Weights of a small mixture-of-experts language model, trained from scratch on English Wikipedia.
Training: a variant of Adam for the experts, 1804M tokens, 6882 steps.
Below are experts of layer 2 (counted from 0) of a mixture-of-experts language model. Rows are named router (the router's row for the expert), up (a neuron's input weights, with its number), down (a neuron's output weights, with its number) and show model dimensions 256-383. Each number is 500 + 50 x the weight over its row's rms, rounded and kept within 0 to 999. Numbers have three digits each.
Before each expert's rows: "comes after" lists some tokens at least twice as common just before its tokens as in all text. This comes from a sample of Wikipedia text that the model never trained on. Tokens count by the router's weight.

# expert 254
comes after: "'", "’", "nt", "nu", "nce", "ication"
router:533490542478549541545403544475412500442417517471497539453486384452459543494497491573461556551555487532525548485524519516517516486443474485529507379445484492533547505506519501519496458505435563468516531591519573619546562539479485496600467493520420430564386535495419519484409528537466524477507478531522437617562466556620529591482412464492465488480568562385486460539584492630496542501564
up0:382532425518579498526476515550479563563519565660501453521526445541472504526489504556478546509564496482419582480478470428456427482686487494485518342431515472508544494493533489484519532513560524491527564599470453434519446493457559501445515445548599560525476462512468440421475500569423417494573459484541497514477507479528424542486575560442565492529536494528479653438526453477461439417545
down0:579445637467486461565432567586501511432512505500473461428454519529504547425451507551498573553503356551510490550473550482563553481460539547499440473517529562540464488547519442451462484515600455624540544612542540583519503546529501370501443572505513511521482504523558462494518525422463557490442523575520448522445481460469490558561453492476455538470486518499418484449449417565594528518536

# expert 222
comes after: "|", "\n", " |", "New", " Time", " 25"
router:610487512521465524554502523456512541567473453476568511515539392520517516472506398551547514501478556507566541478604508496505471463424562507504551475484413442474461460505434496534569488483516428498454562476500510595517528593433472496544495436526551499529452521494485490553530532493479451514448513487483472422547466501558526516520509456495525470410508471455409598412538471522607515555409
up0:477454451471488449464633473493499557519493503527419529517599506432519534531467544592516507563472565588438557423376484476425395516537535440517603542446485497480556461516492500455446456437474530517418542516510526517514526465499455499500568494539506529462566546521566533528465436457544459408553500477491460545516603535481496408484469544574473508524597568526458521464485612438558439539550
down0:651516433439593491486551523505430549435315444505555474545567521495516495493473401501543522473570591555472454493426514506544478392547535623595515540497504517500521464561468501482481546536538504580436449530451550494453411563538495531485518449609505527484503448514541495435467428520568449409555585495492477538465473572503512536446512502465502530580558408467498500522548352493566490604505

# expert 141
comes after: "=", "See", "Early", "In", " See", "Rec"
router:415515544493498484509598525570571537509552437466495576481452445459482513521498524498456516536455531462613480476537525486452486484464530441452553437329413533525531515530416479475535528443439468524498538553546493556514522507411470511511503522426513636559526521581464490545445575549485550483536507544549472525513457509569483500478447436519447524467492527508390497506463558483563502479596
up3:668464478515516486487564474452475515437487524520479466533501519470456429523605507555496410595526438530369447562493502412606502458353576475482451538543399487516565449451497538455414490513549549498470487496536466496455496479505493490486467496538468566456506460488521565522554527450461512478543592503525534560547436473519500486505465428495502469552497464523479533506455582532498491445453
down3:573490500506461517516481437411508480503599491369538574565579479525408501485501569582546528397532560603522518447493437540550490539445507493462453485490523528462419527539502535632514514503523485580555437612500471567498497599525525452490554484520545522472522441477419438383484552523484473475447499446476529434497542458501614484457464418519588560499496443531521459508495555463593466526367

# expert 99
comes after: ".", " =", ")", "\"", ";", "  "
router:530474481502487582496485581502488443420412519570488522501523470492470621486447517510498490503453440556523531473536499465605433566553497500463583434491405425503484558477438400517555526482527542576504568463477483557572545574482397441523485455473484481509454512559552461494414545486380548545553504524447519576552512512549535500532619483513497516394503517496463496479521511481557520545377
up0:528515520486486450503551505536353482566417409470485626456508573513486552457478429569437501447536560455418561484587514443379573419478495486568526525549375571558464557542484499497580486514483529438500545503512435539481514435432513408537423498449570487533541524497446477513378520445383496467496506470470521531519498556486545489636547504399489494481462469461431533564552516619505510480400
down0:432359508484460567416545579532459529413533527473502504595544499397497427490541475556624469546527473521420513539487453534452533545509531490613460495570454450534424464432453454611468501519488574685547533528480492547551476556424466519500560568592435521430510532487476517527380527504398423428505504519495559493500571581480507556488517496491475500581591522434458538551495539497525524526606

# expert 198
comes after: "-", "–", "|", " |", "0", "1"
router:592635470419461529507476501503522568464494477509489505518474496531500486472484433438441572447580530468544440538546582551549488513340463435500480520452450468475480538484495479499495459411421512495552532493514498537599621526334460490574536570479527431514436525535466544574505537450472451524532537454520377556473455594542523453504525471495530475450582470520413518536519557522519559468422
up0:514441399501476485505488528497499497520397629486557477547590485556483423440549447481462603442570506475583602501409544468487472486591468506520491488419499404601565455502547417442487580492565424535502534467492491485492554484418587476612542480405542510506583522515395456570472504470525450497562569488580440508509483588481455554568527551523470468496536424561481517513459530491490528473466
down0:370458499524456523519554562473462547497501470444464412538477420513457518545580427546490495498484482525457479400541504470464483570541492538548504493432570491450448526466509468504522507551541532547560507394464491507571506485579456460441481466425487511521456461532511483582455446447538497406479548562557419419495531399518522489515405494507451523474489506523558498540442462447506524498475

# expert 213
comes after: "-", "|", "\n\n", "\n", "Personal", " Binomial"
router:530456464501431537495413512498466462537539416447505575571427402511457483521537474510488478442474561494515469547574517476473483519509527471473557470563401492430510567490479520564561467513483425527453594546443579567557533547520506457514520518427505492547483597460458467570438512481496462535461501428458515548455473476530562499511456461468485505426463529432453570481584465551540521499463
up0:488476518587490466498441540475459438514573483575412620505404505488521445502554463544517453500536529442493481498512408459431443584507448472477494537431499542522477482472453479452494510507394507515468523467492640546522472565525461537492540556362502549493458555548502437520526559452452467543505429378541546501495499442491571596471604525492536450409506499431458583545498594497516490492500
down0:567587551505603516428456510398527476613483496572508479472532512492398410456527519434477500436565524533608569510434400456503444496484472532515436482456481556524436522500530558567465553516575458511451519506512400472490464519481483518486402372481550429487489469414554486499537478533413504567503529448451439500491562460529455523510521594518393504427494480508335518425484522441463466540559

# expert 136
comes after: ".", " |", "\n", "|", " •", "\""
router:562496550444514495480470474577501559639431517540450462533567380488526494462447378521423511505497451426586519483494495572446504496495649322598569428474514456497468569507555455511604435450499465480555507383463515578548522568520523477485443421560485511460509552621478505585453528527531484461445506446511469557550428588575541505509494455529545466529507577458504431465538554554533456493423
up0:582429544543510541520545502434450537422486519518503432508503484538408528389443418457472519513526521513500526452518529536482490516445571483500545529505447523452516550526593486419447473568490385486514524519472517541491472527525529440486449462444493484549551474545589544497401578486541481525515536543487438600606494461420657498502581532445445480519437552567460445604562530521530437479474
down0:544543550499459494483582457493520552554490518515439474398438514535478546523442464461503443446556394472480538460518512556520503498460506430579434602448458567494492536609567557453473496472485478446559529440577471546459476487521459509524445473569541455448522532462543595473392476509533531467388510483450475525505480465417518496462489520507492500504449504432548454613471503496486514549489

# expert 10
comes after: ",", " 6", " /", ")", " 2", " 7"
router:546474476481534476534463557514464416506465577505533475486463404527525428452500492504538617484503461559505533497617529469427485500447481499446537401375457426443527499468460441522541430499577524543521491469465414478583584588471446422485410614478527441447484564545466486527404504420396488504566504460575502546545450524585506503460419516462489501386515499444431512540512515477541626483438
up0:490524459397524470528458580494552585531526546484531561502575496447543508466469510475597516486530600440506547466532416575494461436575486456456511514480516449515486524522484472441548487527442556540520507488433447529528551536371450552487472583485492465596473452543460605525474551451500421432566515568438416518591447540482442599457471507539464547499519491500524506492553649535518453443513
down0:572501504492513573568494519544519559516533547528475541493507469495539500524477538485542566472563495461400572441501544483494456452459545492472611371501425515555492458421585447492553475452479493550509576486511523533548563475455394498495427485450426434516396603526492597578422548499504435528469485387540421533530527541473468468485453466416543464418551486458365506454574496556513499437515

# expert 239
comes after: "|", "\n", "-", ":", "\n\n", " EC"
router:512389526472486564569478484463468477480462449522553553530556420508431556451525436565445492536503584551578587508551538523497393469434425450439543482551433466519483575503476500485519522492473426460482645518490531628532568552456529509540474487422477495509461566534443517586441457518522508567458512537517471502459480464528525467474431440498524468351446433436470539436607476528610521528508
up0:554519568496534511537546493547566634424521510437548533442474467537504573491545450451554502432502399432573547613426537442427425508470529471348456571472540543570529504483509516531448458549435505542544510438521418433501544480463482438544469522493529501483455515456490501487441442492581464568597420473504559508585516465545590444419515540431531469408479512411501498537508511517484577521530
down0:506443519559537503461495395409489424468511443471451531499554464474478480542516504455450602590448511483482480505570528443470559528502461513539425461497572526416469500482456541457571618510524405510518443580487519524450462429524401561527463472470468485466568429497469489472496501413474468460367552398458541467381550485526548391407505603358519473620536508537560488445548638479438461562508

# expert 53
comes after: "=", ".", "See", "wh", " See", "Early"
router:463501530507459505469558531460572553441505438428604561483402470448479534549477413554491550575572569584531570531499538475438472482550449474445512500488406489460575540447480458485549512520500434532544529489482536522519513487547536473570493538468497570512581548446486429498437501589522535499561489541506475509573405505567521495505448513531509493455446492552424534445488562427558494478559
up0:489458444502528496493500529427495491398491395404492548441483471480415557424527454387456533489526550585654455482466552556452575543551514393485493489467545470488476597475513549492472588494499559505489560517336453469560474522511534430507515509478466501467523517459532559508495560473480481464470520567520441480466549483490418488566578489514530470485503391370488478464479445499580505451575
down0:413537509424402475499503476529487509462543452540531479507460563463604498533516500349515499481515481538492525467446463477448535547526534517453553473543568492480387530556434431483463503424552443436505543564512461480485505392571540460512457431379550531557416429560502515683530587491580497502473529553535471488524656450449531503495512513427516438409470375419517452573534477486458483447483

# expert 135
comes after: "\n\n", "=", "\n ", "|", "\n", "\n   "
router:575428510473440519612385534455525444460504531435586520498442412399418472461491511469518506520583521499545575527537554425499428429450415478439590478460459543473402526431442492516538527503547404483476625502477531642520499519467450540508451462410483520612426521497458521530472577495563490493472529542466492560534436481494552523522367506479482538382427483443466518482534521457550554537526
up0:523491491497392513445519481486509477398534532435557533489467391444485564519502496464478488503545554456508591509460522532481451545434424483471535476430447416454532573353465502524525595559488492477504547476539552614509480484429463560538512547468443423572456478456483459497492489616580486469504489512499508590616498447491461497474499472428552475398489480488474436441463545509514480528548
down0:424533487410517488488419467522524425538444528537431475500508545421489505416470479472561474492487486548490432477533526438462513551489480493574517543425560526516535375530412488480540534473527416498466448453479466501446463464547507476499487493457422501421487408409525519488514544526507420493525514505512585539456555517539536545483592509354530523500452552457640522438504463615389494459434

# expert 218
comes after: " 1", " |", " the", ";", " 0", " in"
router:515558595464515481499516585490399518498479500561425467431492494504553463525488510564573559579579495557499527528551499533590444543500427525491517501545407495512448586448504446431453476482492520530556530502492468546583603553462440428453511551436472464508407547478549487504437495463443530516625511541570511509425400600535504441488551449543508492464575572589426462515530552497578566488474
up0:573454479480574511492558412500495451517454528584481454433480514568617486506403518488429528492508463475445491485517505505490552443551531458501554471515439421521465478595535545509471519425452369529542458582501464486520637528563464419453448498485547433569446512580476414494479488457476459543546510546540563528514472541525449492470589417474562491475480649494417480503528452489525544586598
down0:468530502422496449532595549530578510620489496515472613501496575549383556420477500528432444484605438490457559539465490442547502546539482528491577520503507499488511500438558491477525477501484508560477488465591622625489488458508565513474555458501399544495539481562489491451440555468456413525514494505529540552621406492615603499554526474581460470535587488462535479514510529488523486465471

# expert 163
comes after: ".", "\n", ")", "\"", " communities", " years"
router:569485513523496499499494501506449470439442497462521472473563381410522501427506473521533468592504486453539571493502475401522386538472483544451545444472427436499580577492447437492528484480525503494453535484548490636550564498474435461541537516425523453552454521537496513423427511480430502490525509550523496567509509521547553534521503494493492539398542494479437531467510516513540604460449
up0:517459443525596498473487495420454399507474471489517533571439522500549405616553564512523550479475446483456554500544537472425521565545556584475480545493453423487486514497417575506431441537468471465480567510509534478527473497484438435514501541421430502546507478496484519392504472446505535568393463510511473562407506523451480401439468600506471499478518531405465585482465482499480537495530
down0:436608560432441405464590447548528433431425539539491454470555404440481501496435460648481479506484577469551575493584535414472553540497552465447553451458504440530576555434468474506453512495552494527455526538550402532501550413482523552466421449425438515458498496510403403436458469479540538513447444435504468475466483514495539477477457453480536494472425448540442516522470449512417483492474

# expert 0
comes after: ":", "°", "′", "N", " 18", ")"
router:410447507534509493483551564540504398444481546590461565564458491415524510429491461534538566451434532530434491526513537552468532452533596516368529485554383538492491463392446488465472525489432542551495571565471490548667520559448501507487427483412573532606490556564474512554429494427501422536504521493607500600512464480645517452521489502511500436498537568498422503554521492473522618382414
up3:542478511544557531551407440598513486333420447557535512502475499495400450505526506552480498489492489448487521471442456399488538522572551513534510443461462505403609609416445449539525527464495476473470434562557543524454459475471530530517467491504452557551572454520525440478476528524516480526499547455390555581487513489481482566473459598524484485517459529460516487529463554424437543486572
down3:486504480501522588401562492479506474569475538431435620496481527504560447443582446562518450563533477504434497464485520514531446445517478491476460509574606507483434436489524492445506548535488499552474535424565487505432537505457427524560475559474484548530379518452432476517530566470517488578544479565600477582567577547512507536491549507575476443456490486523444519511550478527573569600477

# expert 171
comes after: ")", ",", "\"", ".", " 6", ";"
router:580516550488506550537499544489418424396457519425540539503454467421547493464418460493458534481606548540448511496587484493505452510478395472436465444387489436450516493445472391502480462486569552520459536460489452600538529548318406422572430606498467461519431499469457489487495531457453499473642529533449525550484423499554538546522443501465513500395513468532411502465507525464617555505527
up3:569564587527553473477465495530561522629601545432553493499581520511579540532490493597547529571499564544526511513545483502485491413548424434483465578525456356485434476485572468467423390411540462521591528464455542437546504554501422456488435613507460555466485526586462518544433490471611500456516459531453442465434539543559488370489477451553442563484393612494497647560549516468482463494575
down3:516467442543507589459510513477552566542527514558528494571582500525535478467477486537493496474580557527564619580467426536476448498477519500467519536477496432513540588478419450526548388561489442488524613587592539591466420516437522477617565554535491464530564476467467581519569528449507561563464527474528476410495448469477435532568537507451473555466508417513493484450391405531565490583450